Weights of a small mixture-of-experts language model, trained from scratch on English Wikipedia.
Size: 10 layers, width 96, 9.21M parameters.
Below are experts of layer 4 (counted from 0) of a mixture-of-experts language model. Rows are named router (the router's row for the expert), down (a neuron's output weights, with its number) and show model dimensions 0-95. Each number is 50 + 15 x the weight over its row's rms, rounded and kept within 0 to 99.
After each expert's rows: a language model's description of what the expert responds to. This comes from a sample of Wikipedia text that the model never trained on.

# expert 11
router:49 55 20 59 67 64 45 58 38 41 59 65 43 49 39 51 50 56 47 35 52 55 56 38 38 37 41 68 43 45 40 13 50 85 44 70 71 38 47 65 57 27 60 56 43 12 59 35 22 49 39 54 37 62 41 45 56 22 54 83 61 40 44 10 82 48 44 56 54 61 49 48 46 38 66 54 46 50 55 46 30 64 82 23 62 31 38 66 54 27 46 78 36 42 53 58
down149:60 41 63 47 28 43 46 65 16 51 38 53 40 47 33 66 33 31 66 51 64 69 48 36 69 35 28 28 28 63 39 14 54 41 81 65 67 65 45 33 47 32 43 43 66 38 30 47 44 53 35 83 52 65 52 57 50 36 54 49 27 52 70 81 58 51 52 68 46 81 32 63 32 31 40 26 42 52 55 44 42 66 78 51 67 46 67 51 40 64 61 61 61 38 61 54
down150:68 50 48 86 62 45 55 40 78 48 65 65 72 57 28 46 74 57 48 63 53 29 51 45 59 18 33 33 35 77 35 65 30 37 52 55 48 32 40 23 48 56 51 60 20 59 50 52 17 45 61 69 51 49 79 50 59 69 16 28 62 50 35 44 58 64 56 37 30 52 59 43 69 50 41 53 57 46 53 71 45 17 30 67 42 55 65 33 44 50 36 51 42 36 58 69
down151:44 36 61 40 58 76 71 30 70 22 52 63 49 38 67 50 37 71 50 44 75 06 47 40 30 34 44 49 37 57 42 82 56 63 74 43 81 51 43 31 36 44 43 64 48 41 43 60 36 54 24 73 45 59 57 42 49 68 26 74 67 62 37 34 43 52 45 55 39 62 60 54 61 62 82 57 58 59 15 51 58 46 59 44 45 57 38 71 34 46 61 38 55 45 32 29
down152:20 38 38 34 46 65 78 39 55 44 35 62 33 62 54 49 47 73 82 42 64 36 55 64 75 05 52 73 65 62 39 40 65 47 41 30 51 58 48 31 62 65 30 67 38 43 48 65 49 32 42 61 43 53 52 45 31 50 40 70 55 49 40 41 34 64 27 54 28 64 80 44 46 78 46 26 36 73 71 34 62 48 33 31 50 46 55 58 28 51 43 42 28 32 41 47
down153:28 18 59 14 38 69 64 46 45 66 46 60 25 30 52 34 47 61 98 54 70 42 58 44 40 18 35 27 52 65 15 61 61 56 29 53 44 31 37 55 40 29 43 77 59 47 53 53 47 62 45 44 24 51 35 25 38 42 54 81 53 36 35 31 60 63 61 56 24 50 49 53 57 50 49 50 52 68 55 53 60 45 35 34 68 49 45 45 42 44 54 40 32 36 44 41
down154:56 27 16 54 49 43 55 65 49 39 43 64 32 18 65 54 38 65 49 43 58 81 45 31 33 52 23 50 61 77 33 50 65 53 44 55 37 47 62 43 58 47 51 60 54 54 30 46 47 48 71 50 48 35 64 23 12 46 55 27 65 62 58 74 65 81 74 27 46 46 55 63 57 50 58 30 52 44 49 42 40 65 27 48 62 70 41 39 60 36 51 35 42 61 40 03
down155:41 21 35 59 59 34 52 50 52 77 56 76 58 65 29 80 40 61 80 39 58 45 31 54 33 54 49 79 65 45 53 46 44 42 49 49 50 32 49 50 51 52 67 60 46 68 54 22 36 66 40 32 36 67 51 73 64 33 35 54 69 67 67 42 56 42 75 75 27 73 63 68 84 51 73 63 51 42 59 68 46 67 53 66 26 32 71 52 30 48 75 53 46 45 57 56
down156:50 52 57 64 39 44 47 40 38 74 24 60 38 23 41 86 53 61 60 36 44 56 71 43 32 54 51 56 77 61 69 78 60 64 47 49 45 86 30 11 59 52 52 58 75 45 37 70 34 39 48 69 68 57 48 50 63 67 18 55 29 31 50 12 42 54 70 38 52 32 53 48 37 44 63 50 49 49 57 35 57 46 65 40 46 56 54 42 26 50 40 29 66 22 58 51
down157:32 41 59 81 50 66 48 56 72 60 41 41 60 57 78 49 26 61 40 68 59 57 51 59 35 51 46 55 34 33 50 66 47 73 58 47 20 54 62 63 63 31 67 66 74 37 56 23 20 70 56 73 41 64 71 63 61 15 53 46 47 60 68 58 48 61 67 41 66 65 42 40 48 42 43 66 31 77 58 62 73 39 39 53 52 55 22 67 39 42 36 53 29 72 66 31
down158:53 58 69 62 41 57 28 29 66 54 39 40 57 63 83 52 42 70 76 73 60 35 68 48 55 55 25 62 57 39 25 46 41 73 50 75 32 45 46 45 78 46 64 26 39 68 56 36 60 52 26 64 41 76 57 39 62 53 70 57 70 57 49 54 39 30 52 64 37 52 33 57 55 51 62 83 42 62 53 08 30 36 40 43 57 38 59 44 45 63 75 72 32 61 52 34
down159:56 53 52 32 67 49 55 36 46 62 49 38 41 50 44 21 36 62 82 78 39 48 66 47 53 63 18 57 39 82 61 68 46 34 52 40 63 55 62 45 74 59 56 54 48 63 33 75 58 49 23 61 56 43 79 42 76 43 43 66 52 69 32 74 57 52 30 91 34 49 63 62 36 57 78 41 62 71 41 46 60 53 60 50 40 39 27 21 27 49 43 63 49 40 64 49
What it handles: Opening quotation marks after verbs like described as or according to, and paragraph breaks after a sentence's final period.

# expert 12
router:64 53 91 49 41 50 53 62 46 21 25 75 49 37 68 40 42 51 50 60 58 47 30 46 18 41 50 18 19 34 57 25 19 26 51 66 32 25 71 53 44 55 32 53 43 44 50 66 42 36 49 53 48 49 38 47 64 54 30 42 33 49 61 75 32 67 47 56 49 50 41 42 49 54 81 53 56 55 49 39 22 44 48 22 62 60 56 69 47 41 79 46 41 64 63 33
down7:41 00 62 44 76 49 59 67 49 70 46 38 70 38 54 64 52 60 57 67 47 41 95 78 23 35 46 69 56 59 36 50 33 61 49 36 41 26 34 52 53 44 46 55 40 76 31 44 42 32 52 34 23 58 22 32 49 71 69 17 42 72 50 48 60 44 40 73 32 56 41 45 68 46 50 54 62 61 48 42 56 70 40 50 40 56 36 57 32 50 59 53 32 57 54 59
down8:60 64 51 50 69 53 66 43 44 69 46 49 58 56 27 77 40 59 38 42 28 53 37 61 46 64 35 25 34 43 33 37 76 72 47 26 26 72 65 42 61 50 37 29 43 63 55 39 34 75 37 67 44 39 56 24 62 55 53 64 36 34 46 51 53 52 34 19 57 63 72 49 67 64 56 81 74 60 29 27 62 38 26 54 42 75 24 47 41 43 54 46 44 30 57 26
down9:39 36 41 60 54 37 63 33 62 59 63 56 67 62 45 30 81 47 51 50 43 63 46 74 48 50 41 40 37 65 24 45 57 71 42 62 56 45 58 50 53 71 50 45 41 61 52 85 38 25 55 36 44 74 47 58 25 69 40 68 61 80 44 68 45 73 35 19 08 68 73 39 52 65 37 35 43 61 76 79 47 51 41 63 56 62 49 41 22 63 55 66 43 60 47 62
down10:60 54 56 51 52 68 52 83 47 32 58 45 51 66 52 45 72 62 41 07 55 29 51 46 65 53 42 62 80 62 31 58 43 39 68 64 52 72 25 36 32 57 58 28 54 37 67 50 50 41 58 43 51 49 48 44 72 40 25 52 52 59 42 60 65 53 62 52 37 68 42 70 34 34 20 35 48 89 51 69 60 41 41 38 14 65 52 42 30 63 46 55 83 74 40 56
down11:64 31 34 36 59 62 77 51 47 28 38 68 63 61 51 64 57 62 83 40 68 46 49 60 43 34 51 55 36 32 31 68 56 47 42 71 45 38 63 56 53 58 25 68 39 54 48 54 66 54 65 55 55 78 43 34 47 64 34 32 24 42 55 49 21 69 50 42 28 50 73 27 51 73 45 19 66 77 79 45 30 35 44 40 77 38 65 56 34 77 61 66 38 46 41 58
down12:57 39 33 39 69 47 55 55 44 33 36 48 30 31 63 74 46 63 52 49 44 34 64 23 56 37 58 46 44 68 39 87 59 46 36 51 41 16 43 38 62 52 49 50 30 44 55 74 85 11 77 40 43 52 63 46 51 42 41 47 72 59 49 54 51 62 43 66 26 46 68 44 56 59 68 61 59 83 83 61 57 67 40 39 67 50 25 54 35 49 26 54 22 44 53 48
down13:56 35 48 57 48 49 50 49 34 44 41 61 37 38 44 40 46 41 44 50 67 20 43 51 58 43 22 25 49 47 41 53 55 39 40 65 54 70 56 48 56 38 26 46 28 38 31 35 09 57 52 39 48 67 65 62 73 60 55 60 80 00 35 68 22 70 51 59 53 36 30 47 42 33 47 55 70 58 56 39 34 30 44 61 63 47 51 27 73 46 28 57 44 32 81 58
down14:53 76 38 42 56 54 49 51 61 56 39 62 27 42 11 32 47 50 64 42 75 32 37 53 64 30 69 57 33 56 48 51 22 16 51 36 43 44 39 33 33 68 25 70 73 63 67 61 55 55 48 65 32 66 30 37 36 60 35 52 49 44 41 68 39 43 38 41 13 47 25 40 44 67 60 42 46 85 60 63 65 28 54 56 46 58 44 60 54 45 29 37 71 47 73 54
down15:64 28 45 22 46 42 44 68 67 41 73 67 63 88 59 59 23 41 51 55 81 43 26 62 68 60 42 37 49 49 52 57 61 29 50 35 42 76 37 31 31 51 47 45 52 54 64 32 49 66 53 45 57 56 18 50 50 53 67 55 66 80 61 70 35 22 50 60 37 64 51 48 54 57 51 45 39 83 71 38 33 66 70 72 37 25 58 45 37 55 30 36 59 74 45 59
down16:53 19 45 68 56 71 56 53 48 36 27 62 61 50 35 53 47 56 78 60 77 39 67 43 28 52 61 48 37 64 39 66 64 26 64 63 58 31 43 43 34 21 48 57 60 99 50 29 57 63 48 58 30 49 47 28 39 59 58 50 67 54 45 65 50 49 72 53 28 57 37 50 67 62 74 47 46 75 70 48 58 54 22 71 55 48 21 44 51 53 45 37 34 31 53 26
down17:52 36 45 53 32 46 60 69 43 44 56 53 43 36 22 56 32 37 64 59 96 30 68 57 36 35 51 64 45 60 00 79 63 46 56 49 59 53 39 58 65 44 47 55 47 71 52 28 37 67 33 62 69 35 45 53 30 51 52 46 47 62 49 65 55 63 66 48 48 62 43 57 34 40 88 62 40 74 35 43 37 56 40 58 49 45 31 41 53 53 51 31 11 50 40 32
What it handles: Line-initial hyphens of infobox-style lists, table pipes, and heading = signs, as in "- Directed by:", "- Subfamily:".

# expert 9
router:59 42 87 38 56 49 62 58 45 13 47 85 45 41 57 44 45 49 49 48 56 37 50 40 32 53 41 32 18 47 38 32 26 44 50 48 27 67 35 63 31 44 38 35 83 50 46 57 49 44 17 60 50 51 57 38 53 59 33 63 73 45 49 71 32 54 73 73 37 48 35 41 40 36 75 78 65 54 54 53 16 56 49 40 29 46 77 57 69 60 59 69 52 47 64 44
down7:54 25 95 56 41 56 45 39 60 63 54 62 33 60 44 44 49 42 52 29 46 54 56 29 56 92 30 54 31 22 23 58 50 49 65 55 59 68 33 51 63 32 52 58 84 54 56 51 66 68 53 62 57 59 65 49 60 63 42 66 61 75 28 43 82 55 35 24 66 43 39 50 35 37 64 61 57 36 20 54 41 67 39 49 57 52 58 30 66 39 49 39 35 63 76 37
down8:47 39 36 63 55 62 42 45 35 67 55 30 04 29 63 79 59 19 56 47 28 71 75 64 53 27 59 26 52 72 53 46 40 50 61 51 52 29 43 53 51 60 18 54 67 39 34 50 33 64 43 56 58 36 52 40 27 59 38 92 64 45 56 71 80 48 60 40 34 67 60 49 41 45 46 44 62 53 63 46 38 32 48 56 41 28 60 50 58 48 62 39 62 25 28 39
down9:51 40 34 51 39 64 41 73 37 53 49 50 80 57 41 21 56 55 61 87 48 46 49 64 48 84 73 42 24 31 50 27 59 51 44 71 43 66 45 44 61 64 50 45 41 68 72 59 44 72 30 62 46 50 51 66 59 45 46 50 61 27 34 44 87 59 65 76 34 48 72 46 39 48 40 25 58 46 66 60 33 61 45 32 51 50 42 68 44 63 49 57 41 06 64 27
down10:61 34 43 47 58 57 35 43 30 43 46 60 54 41 66 51 45 61 72 63 79 28 44 36 24 34 27 44 47 76 28 61 54 34 37 73 78 52 44 63 72 45 52 54 52 55 70 64 61 47 79 57 47 20 77 48 31 70 52 56 46 47 35 73 56 57 67 58 43 35 42 56 51 21 65 10 52 58 77 66 31 47 37 23 51 29 37 59 51 48 67 37 42 64 43 39
down11:68 34 42 37 72 36 43 52 25 40 34 38 42 35 50 62 70 29 78 17 40 30 68 45 46 61 48 43 49 37 62 74 60 41 48 68 55 56 31 51 32 32 54 53 74 39 65 70 68 29 58 44 61 51 42 31 42 79 61 46 59 25 68 55 47 69 39 69 64 60 65 48 62 35 53 48 61 68 34 47 42 48 41 46 47 37 74 57 50 65 61 64 77 85 58 11
down12:48 36 41 45 37 51 76 34 52 55 49 26 81 49 63 65 53 57 56 80 52 46 34 23 64 39 57 66 47 41 46 59 42 24 66 75 73 50 43 33 47 54 54 46 53 36 88 54 47 54 29 63 26 36 52 17 25 32 43 57 49 69 55 50 42 61 53 64 43 58 87 50 72 71 59 62 61 85 46 48 51 29 71 36 57 59 76 45 40 43 66 50 50 38 61 61
down13:35 32 49 60 30 58 59 35 53 69 78 26 52 42 54 73 55 73 47 72 60 57 57 57 59 29 68 58 52 77 61 62 75 41 60 47 59 39 50 71 47 40 41 65 50 49 36 39 83 56 45 23 48 58 37 32 31 58 48 32 43 52 32 47 84 32 57 37 65 56 29 51 41 52 47 52 25 54 37 78 75 66 58 41 35 62 48 53 60 21 39 97 47 61 50 45
down14:63 44 59 14 41 63 73 58 68 51 86 31 23 67 51 40 34 43 49 41 19 10 50 40 47 55 36 60 28 29 51 62 71 39 64 60 72 55 38 64 38 53 51 54 31 35 41 57 57 44 47 41 21 28 60 38 34 50 70 52 56 31 64 43 67 56 51 58 39 43 32 39 80 39 56 42 46 34 48 41 66 31 63 51 73 48 44 80 40 29 49 52 33 49 35 66
down15:65 76 45 50 26 42 28 71 58 35 49 42 49 63 68 42 72 43 60 38 51 46 61 53 49 53 59 47 57 08 67 60 52 38 54 71 46 57 59 54 35 54 99 63 32 60 50 24 62 55 43 40 70 30 55 75 25 39 47 51 14 45 46 47 52 46 48 43 38 53 47 42 34 47 56 31 65 62 49 51 84 56 49 72 59 56 43 57 23 28 49 81 37 27 69 46
down16:73 49 57 45 43 46 31 38 22 67 42 64 37 61 28 06 43 63 53 48 84 69 48 55 62 56 29 42 74 40 49 44 61 64 30 66 56 50 68 55 26 35 82 61 39 36 58 46 65 65 64 28 48 57 76 51 61 75 24 66 50 63 45 62 59 38 71 65 19 37 47 64 52 52 76 60 42 71 50 55 32 42 34 54 50 43 48 54 26 39 51 60 62 58 68 35
down17:78 25 64 56 24 23 55 52 68 57 34 59 29 56 43 31 51 28 64 77 35 36 68 58 37 60 42 18 50 53 39 75 44 49 49 75 38 62 36 57 62 26 41 42 49 60 58 58 67 37 47 55 64 48 84 73 44 58 83 59 42 71 67 65 25 77 67 70 57 67 38 52 43 69 45 59 70 45 50 63 65 46 45 56 33 34 57 72 36 57 64 51 42 60 55 51
What it handles: Odd symbols and fragments inside tables and lists: degree signs in coordinates, dashes in score series, opening parentheses, Thai or Devanagari pieces.

# expert 10
router:53 71 36 50 38 43 36 65 44 67 70 20 56 46 47 45 44 58 48 46 45 57 31 50 64 45 69 56 74 62 52 78 42 37 64 26 69 47 46 35 78 53 47 45 24 58 14 50 46 41 75 44 65 42 30 57 70 51 49 18 50 33 38 11 57 57 43 44 61 71 76 36 35 56 27 27 49 51 39 54 74 72 48 23 43 49 50 53 32 73 54 50 66 54 46 73
down7:64 57 20 29 36 53 61 52 65 58 64 41 40 45 34 46 50 41 44 68 82 28 60 42 64 00 61 61 57 53 46 34 52 53 26 78 49 36 77 54 42 29 47 57 54 51 49 49 52 51 45 65 50 70 65 46 33 45 33 60 43 59 45 51 31 48 10 70 38 53 68 30 52 75 24 33 40 61 55 54 33 44 33 30 61 51 73 42 58 58 61 75 43 34 64 44
down8:66 75 40 44 74 17 50 42 46 44 49 52 43 36 44 61 48 59 62 31 50 47 66 54 33 12 61 66 52 87 43 54 37 58 46 66 58 59 52 41 39 68 59 68 55 63 17 67 47 52 49 75 75 35 59 62 56 38 38 48 79 29 59 61 45 77 61 48 11 23 59 69 67 31 43 51 68 53 59 60 59 35 43 31 44 46 61 60 79 63 50 69 43 54 56 50
down9:59 64 65 33 74 55 65 48 39 65 33 81 65 61 46 30 76 28 56 48 47 49 59 44 32 36 50 16 41 28 48 64 75 23 44 77 63 62 39 31 47 36 53 58 73 36 47 11 46 46 54 44 50 36 62 24 63 72 58 45 23 47 60 51 63 47 53 70 45 22 26 51 61 58 38 50 46 60 65 41 38 43 51 62 77 48 30 44 61 28 35 54 54 56 33 66
down10:23 36 66 42 59 40 98 29 25 53 46 39 38 79 38 68 50 59 48 58 65 63 61 37 42 29 59 32 32 58 58 41 71 46 71 58 48 28 32 52 28 32 75 56 72 46 60 31 64 32 63 44 62 44 61 26 55 52 72 30 31 46 57 35 26 31 41 62 46 29 52 61 50 51 34 64 45 46 51 38 57 54 51 68 88 58 47 48 56 45 81 58 50 47 48 69
down11:25 51 57 74 27 36 62 52 66 66 77 29 47 58 78 58 65 53 60 43 30 58 55 56 42 32 63 25 51 46 41 52 48 33 44 52 40 37 45 43 55 63 44 59 61 60 54 55 49 52 61 34 35 66 30 53 54 53 62 72 34 41 41 53 80 28 35 44 49 21 29 51 55 61 42 38 51 77 71 64 26 92 71 61 45 41 58 31 51 71 37 11 30 41 59 40
down12:50 28 75 62 49 60 45 67 23 53 37 40 40 74 42 87 79 44 45 44 48 57 60 57 59 34 61 31 61 34 62 73 45 50 63 37 66 65 63 25 57 25 49 37 51 49 36 32 51 52 59 71 63 68 49 52 51 83 51 68 38 48 35 22 55 45 65 60 42 58 25 46 52 48 63 61 41 55 50 21 44 71 49 51 46 65 64 66 49 20 59 33 59 64 88 26
down13:55 28 39 11 30 58 56 39 64 89 34 43 48 34 46 57 61 38 52 54 70 59 44 49 55 13 14 26 44 61 18 50 52 55 26 51 32 23 51 41 39 34 49 60 52 51 33 43 61 79 42 77 39 68 58 37 59 53 67 76 35 61 35 27 69 71 43 57 49 34 60 49 65 70 41 42 52 49 34 64 49 51 36 61 42 37 30 51 33 60 53 32 48 52 44 54
down14:30 37 20 53 69 45 44 24 28 73 50 57 51 57 42 58 28 47 78 47 34 45 67 40 59 43 51 49 56 57 20 70 57 26 62 57 54 38 53 69 57 48 86 48 56 72 61 62 52 68 29 48 45 62 65 56 76 54 53 47 75 40 35 59 50 66 62 47 43 62 51 54 72 38 55 47 40 42 66 24 47 30 56 37 83 46 36 57 25 34 69 44 55 04 59 49
down15:11 36 45 25 50 30 59 46 20 52 46 48 72 37 43 58 64 70 99 31 69 60 29 61 40 48 56 42 45 66 50 46 75 49 41 32 63 39 42 61 51 37 34 56 37 58 30 41 59 41 43 71 29 51 40 69 57 64 35 44 61 53 76 59 22 46 41 66 42 72 55 48 49 88 63 46 51 68 58 49 71 59 34 54 38 73 39 57 49 48 49 63 40 48 50 72
down16:39 50 74 55 52 75 55 30 56 48 28 50 39 79 60 30 61 55 36 42 67 62 32 48 54 65 54 46 24 25 15 47 55 66 69 29 61 62 32 52 47 59 38 33 51 51 39 60 51 31 57 65 36 64 70 35 66 61 73 45 56 74 50 21 67 36 75 45 44 35 71 49 37 28 69 45 59 27 43 42 61 46 62 56 61 51 37 70 64 50 49 12 36 28 36 33
down17:36 42 62 24 67 73 57 67 63 55 51 58 36 38 87 58 50 35 63 62 51 18 53 52 43 54 31 48 51 30 58 66 66 54 50 81 46 62 61 68 49 94 53 52 62 59 52 49 58 62 46 31 42 59 45 36 70 64 60 57 63 34 62 57 51 72 56 53 33 80 46 59 39 61 53 58 40 68 62 34 50 69 64 47 85 32 41 43 48 72 47 89 29 35 42 36
What it handles: Articles and possessive determiners after prepositions, mainly the, a, an, his, its, their, before nouns or first, new.

# expert 6
router:35 31 69 25 53 55 40 33 36 45 39 81 37 69 28 37 73 40 49 36 40 32 35 25 44 49 41 66 42 50 49 53 52 74 51 40 58 60 36 57 36 63 35 16 77 50 61 61 57 48 23 70 63 44 48 38 59 54 38 76 67 43 64 81 37 54 88 76 43 54 32 31 28 48 58 62 53 51 58 34 66 75 57 39 54 41 57 42 58 49 39 41 34 30 28 58
down7:44 42 62 42 40 42 44 56 58 55 55 43 47 41 67 69 28 33 36 48 65 50 46 34 45 43 75 66 40 27 41 69 49 64 54 46 70 74 42 57 41 49 41 45 56 75 30 34 27 45 64 28 50 52 38 55 54 80 11 16 49 28 54 88 64 48 60 46 55 38 27 60 50 45 46 57 27 60 90 56 44 67 40 64 56 63 64 60 31 51 62 38 65 82 35 34
down8:65 17 47 38 86 44 59 57 52 50 35 56 59 49 44 58 31 37 38 54 54 48 41 60 38 62 36 77 48 78 34 46 40 27 45 36 55 43 30 71 41 45 59 52 22 41 25 53 37 45 28 53 46 59 70 18 70 48 32 46 78 59 53 54 44 45 66 68 37 57 40 09 42 56 47 80 52 24 18 47 54 53 38 46 65 31 55 50 68 38 70 32 32 60 45 54
down9:59 42 41 46 65 68 55 38 49 32 59 52 77 40 43 34 66 42 73 69 96 06 69 40 57 61 39 43 46 40 28 46 63 56 56 70 45 62 65 27 49 24 51 65 52 63 70 21 53 40 43 50 46 49 68 44 15 58 56 57 34 56 72 64 35 58 62 57 43 73 40 54 66 32 64 42 56 60 55 54 58 54 45 45 48 27 22 61 66 50 69 44 22 55 68 37
down10:41 20 46 32 58 72 60 57 62 58 63 42 53 64 60 31 45 54 60 48 41 33 72 58 66 34 44 41 56 48 61 50 42 44 64 56 53 72 32 99 65 58 38 41 68 28 34 46 35 62 41 32 40 30 53 40 74 40 32 47 57 40 78 60 60 70 36 89 24 69 36 62 47 43 55 42 61 72 41 29 63 49 33 75 25 41 41 51 37 61 23 54 55 56 54 57
down11:49 29 28 55 46 67 38 68 44 34 32 35 28 48 26 84 37 59 27 31 43 62 40 61 67 22 54 41 52 38 73 72 39 41 55 54 41 66 73 59 37 60 44 50 53 34 34 59 29 46 20 54 54 40 65 47 79 84 44 51 63 47 52 77 69 59 36 47 43 54 28 47 54 69 74 45 53 59 68 50 46 26 49 76 34 41 41 38 81 67 41 41 44 45 53 35
down12:48 22 66 41 59 49 76 49 21 38 73 55 63 56 61 65 41 79 35 64 51 47 56 56 44 28 35 54 43 80 60 71 63 61 65 56 31 42 36 42 48 24 66 78 75 70 57 37 63 45 46 47 27 56 48 41 60 54 61 52 69 44 49 44 00 46 78 39 32 77 28 38 40 50 46 58 59 56 52 50 53 47 52 53 43 65 54 59 44 39 44 76 48 42 49 35
down13:33 66 56 40 37 55 63 12 35 29 54 44 33 77 70 54 79 43 63 43 72 34 46 62 55 45 51 63 49 35 26 52 47 43 40 26 44 45 45 52 60 58 28 48 54 71 61 43 45 68 33 62 16 34 46 27 53 48 32 57 49 28 46 55 34 66 56 84 12 60 43 66 28 60 50 46 32 51 74 36 33 42 60 46 72 30 45 76 68 65 61 54 45 46 40 45
down14:28 45 52 35 55 49 56 78 56 69 35 51 58 58 38 35 52 49 62 84 58 27 73 53 66 25 33 28 29 38 33 31 59 65 60 53 58 55 71 31 53 65 44 36 49 52 14 42 30 48 49 66 25 53 59 46 49 63 28 47 81 49 52 50 67 61 71 64 36 47 61 68 65 55 66 51 44 56 59 45 27 40 43 23 55 40 55 76 62 37 63 57 03 50 56 47
down15:60 45 35 21 37 45 82 53 66 37 36 51 39 49 73 66 67 70 64 54 40 57 62 44 57 39 65 74 17 64 40 41 50 74 60 29 36 47 42 31 61 72 40 41 72 55 59 62 62 55 38 56 57 44 37 30 31 76 43 59 61 67 84 38 53 58 60 41 38 51 27 23 52 60 20 60 53 68 41 44 41 45 68 66 65 73 46 59 47 72 35 42 38 48 16 44
down16:40 45 26 62 54 54 64 36 42 19 48 40 42 14 45 57 56 58 36 64 40 47 54 49 67 22 62 69 56 94 57 82 52 45 36 49 42 59 54 32 70 52 44 52 47 33 42 72 30 52 34 75 70 40 30 59 52 33 67 56 58 56 50 82 26 68 47 68 55 47 52 49 48 49 30 34 38 53 43 46 57 38 37 35 79 72 55 44 38 20 68 43 33 70 36 52
down17:51 15 44 59 62 63 57 28 73 55 37 86 44 86 58 62 31 65 58 47 80 42 57 44 41 30 55 51 60 69 58 31 48 73 45 73 62 45 53 31 60 31 36 48 33 60 51 85 75 57 42 52 76 64 47 46 43 43 51 56 61 69 67 57 50 39 45 62 39 37 54 60 52 30 27 64 44 81 63 60 47 48 41 86 39 35 49 48 39 56 46 34 41 50 69 70
What it handles: Subject pronouns and prepositions after a comma or clause start, such as he, she, there, who, in, during, plus = in headings.

# expert 5
router:49 72 55 45 43 39 62 38 41 87 67 64 60 59 54 86 55 31 49 38 49 61 60 66 73 49 54 62 78 22 54 51 48 55 69 57 68 35 63 55 46 52 58 71 29 65 11 46 43 70 69 59 48 54 34 64 27 32 53 48 40 46 37 32 80 47 32 43 65 62 20 65 65 39 53 47 49 43 38 54 52 37 32 78 79 54 23 62 49 25 60 48 48 51 44 43
down10:73 13 52 40 48 91 58 34 49 47 20 65 31 34 32 28 43 55 83 34 55 60 55 48 51 55 32 59 55 52 38 34 48 58 52 50 48 46 60 42 39 37 45 24 48 72 79 59 43 54 70 44 56 55 49 15 38 19 51 54 48 46 54 61 74 57 45 41 73 46 56 51 31 39 30 32 61 83 67 49 22 50 61 75 45 61 51 37 32 49 47 46 54 34 67 50
down11:51 48 53 46 30 70 49 66 61 20 72 47 04 18 47 68 54 63 42 09 55 36 47 23 55 45 60 46 32 42 43 46 60 21 43 45 44 63 55 73 40 75 34 60 47 52 63 48 63 58 38 57 61 53 61 36 20 61 45 38 53 42 44 78 76 56 45 55 54 31 62 49 64 42 61 74 54 44 43 33 40 58 32 44 66 51 33 39 57 30 30 21 35 45 55 36
down12:48 37 40 39 42 65 45 46 49 53 52 50 29 27 53 44 53 59 80 74 63 39 40 67 59 34 65 44 71 36 29 64 39 41 68 48 82 41 50 19 44 50 44 62 27 69 71 61 44 42 54 54 30 60 80 56 55 36 37 39 60 66 31 62 37 50 62 62 34 50 61 57 84 45 34 55 43 83 97 36 43 27 39 72 54 52 56 58 49 57 62 58 20 46 48 36
down13:43 35 50 40 54 67 55 25 34 57 63 78 31 39 41 46 42 58 53 22 23 28 45 59 48 22 64 14 27 12 37 46 69 43 45 43 22 40 41 79 50 35 45 56 55 31 63 54 39 34 34 55 61 48 46 81 44 24 47 46 62 83 48 55 67 49 41 49 49 54 43 39 67 49 66 38 73 61 74 48 41 77 38 54 64 39 36 33 54 55 58 63 58 43 41 36
down14:68 33 82 23 24 50 36 36 24 52 28 42 50 66 50 27 59 62 59 58 38 52 45 78 57 45 62 50 49 49 60 37 52 35 56 46 51 44 57 66 29 38 45 37 75 47 59 45 66 43 46 70 50 63 64 37 52 65 58 37 27 51 55 74 68 25 72 81 46 48 55 77 38 41 62 47 49 78 65 40 56 46 47 11 52 42 30 40 47 51 65 52 53 67 14 25
down15:75 59 17 25 58 44 75 91 51 46 34 39 38 39 44 34 41 47 31 63 76 52 43 81 63 35 41 70 29 50 44 38 51 51 54 64 52 35 47 33 23 29 48 31 65 38 40 50 58 54 49 55 56 51 42 48 34 46 38 63 37 36 68 54 57 61 72 18 42 69 50 82 61 42 46 39 42 50 52 53 62 77 41 42 57 38 56 67 56 55 66 42 10 47 41 23
down16:60 45 39 73 36 10 50 54 58 47 43 39 56 46 74 13 39 56 49 34 39 52 39 39 55 12 51 75 36 45 55 45 50 65 41 34 59 53 45 51 39 44 67 56 55 74 64 34 74 57 59 65 58 46 10 43 63 92 08 47 46 12 28 46 47 62 35 48 72 55 59 38 42 44 44 48 61 48 43 49 51 36 34 54 50 66 55 70 38 45 39 46 40 46 46 43
down17:42 44 65 42 41 49 71 44 41 29 64 46 67 65 46 56 29 60 58 57 44 47 42 59 24 16 31 47 70 84 51 58 47 58 73 54 47 53 19 59 64 33 45 47 52 27 49 37 36 45 31 40 58 84 77 50 27 49 40 53 48 77 30 52 67 48 78 34 20 56 59 25 49 49 45 81 48 72 45 60 35 55 60 24 42 38 34 44 31 42 44 42 38 60 56 31
down18:58 54 73 59 32 86 51 54 19 46 23 43 44 56 71 53 69 57 41 41 63 31 72 36 46 69 34 55 58 64 61 44 73 74 59 63 49 51 64 29 74 55 33 40 32 22 40 60 53 33 48 76 48 61 41 60 55 80 57 72 72 39 72 66 50 36 61 56 34 46 53 39 54 30 42 46 66 82 53 50 34 61 32 60 58 65 59 50 53 47 28 32 42 39 43 19
down19:80 74 47 05 65 42 60 62 37 58 52 55 39 58 44 70 51 97 39 33 58 57 80 42 75 39 22 45 37 59 47 38 44 54 86 40 55 65 44 42 60 32 44 28 64 49 35 32 59 34 45 27 48 58 49 54 35 65 45 39 52 49 36 47 49 52 28 53 39 37 33 62 55 32 54 40 56 57 45 51 38 35 54 34 32 83 45 37 56 58 55 53 71 71 27 47
down20:28 48 52 48 61 46 66 40 67 66 48 46 32 53 40 54 57 75 41 48 86 49 36 54 44 63 33 50 31 59 61 37 37 59 48 66 64 61 33 65 60 25 44 27 66 62 64 64 47 68 36 89 59 86 48 23 73 45 65 40 53 48 41 40 48 68 30 64 31 40 78 60 48 81 43 44 43 64 56 49 57 35 72 72 68 15 46 50 58 56 52 26 49 45 54 30
What it handles: Single digits in scores, tables and dates, especially after a dash or pipe, as in 6–2, 1–1, "4–5 June".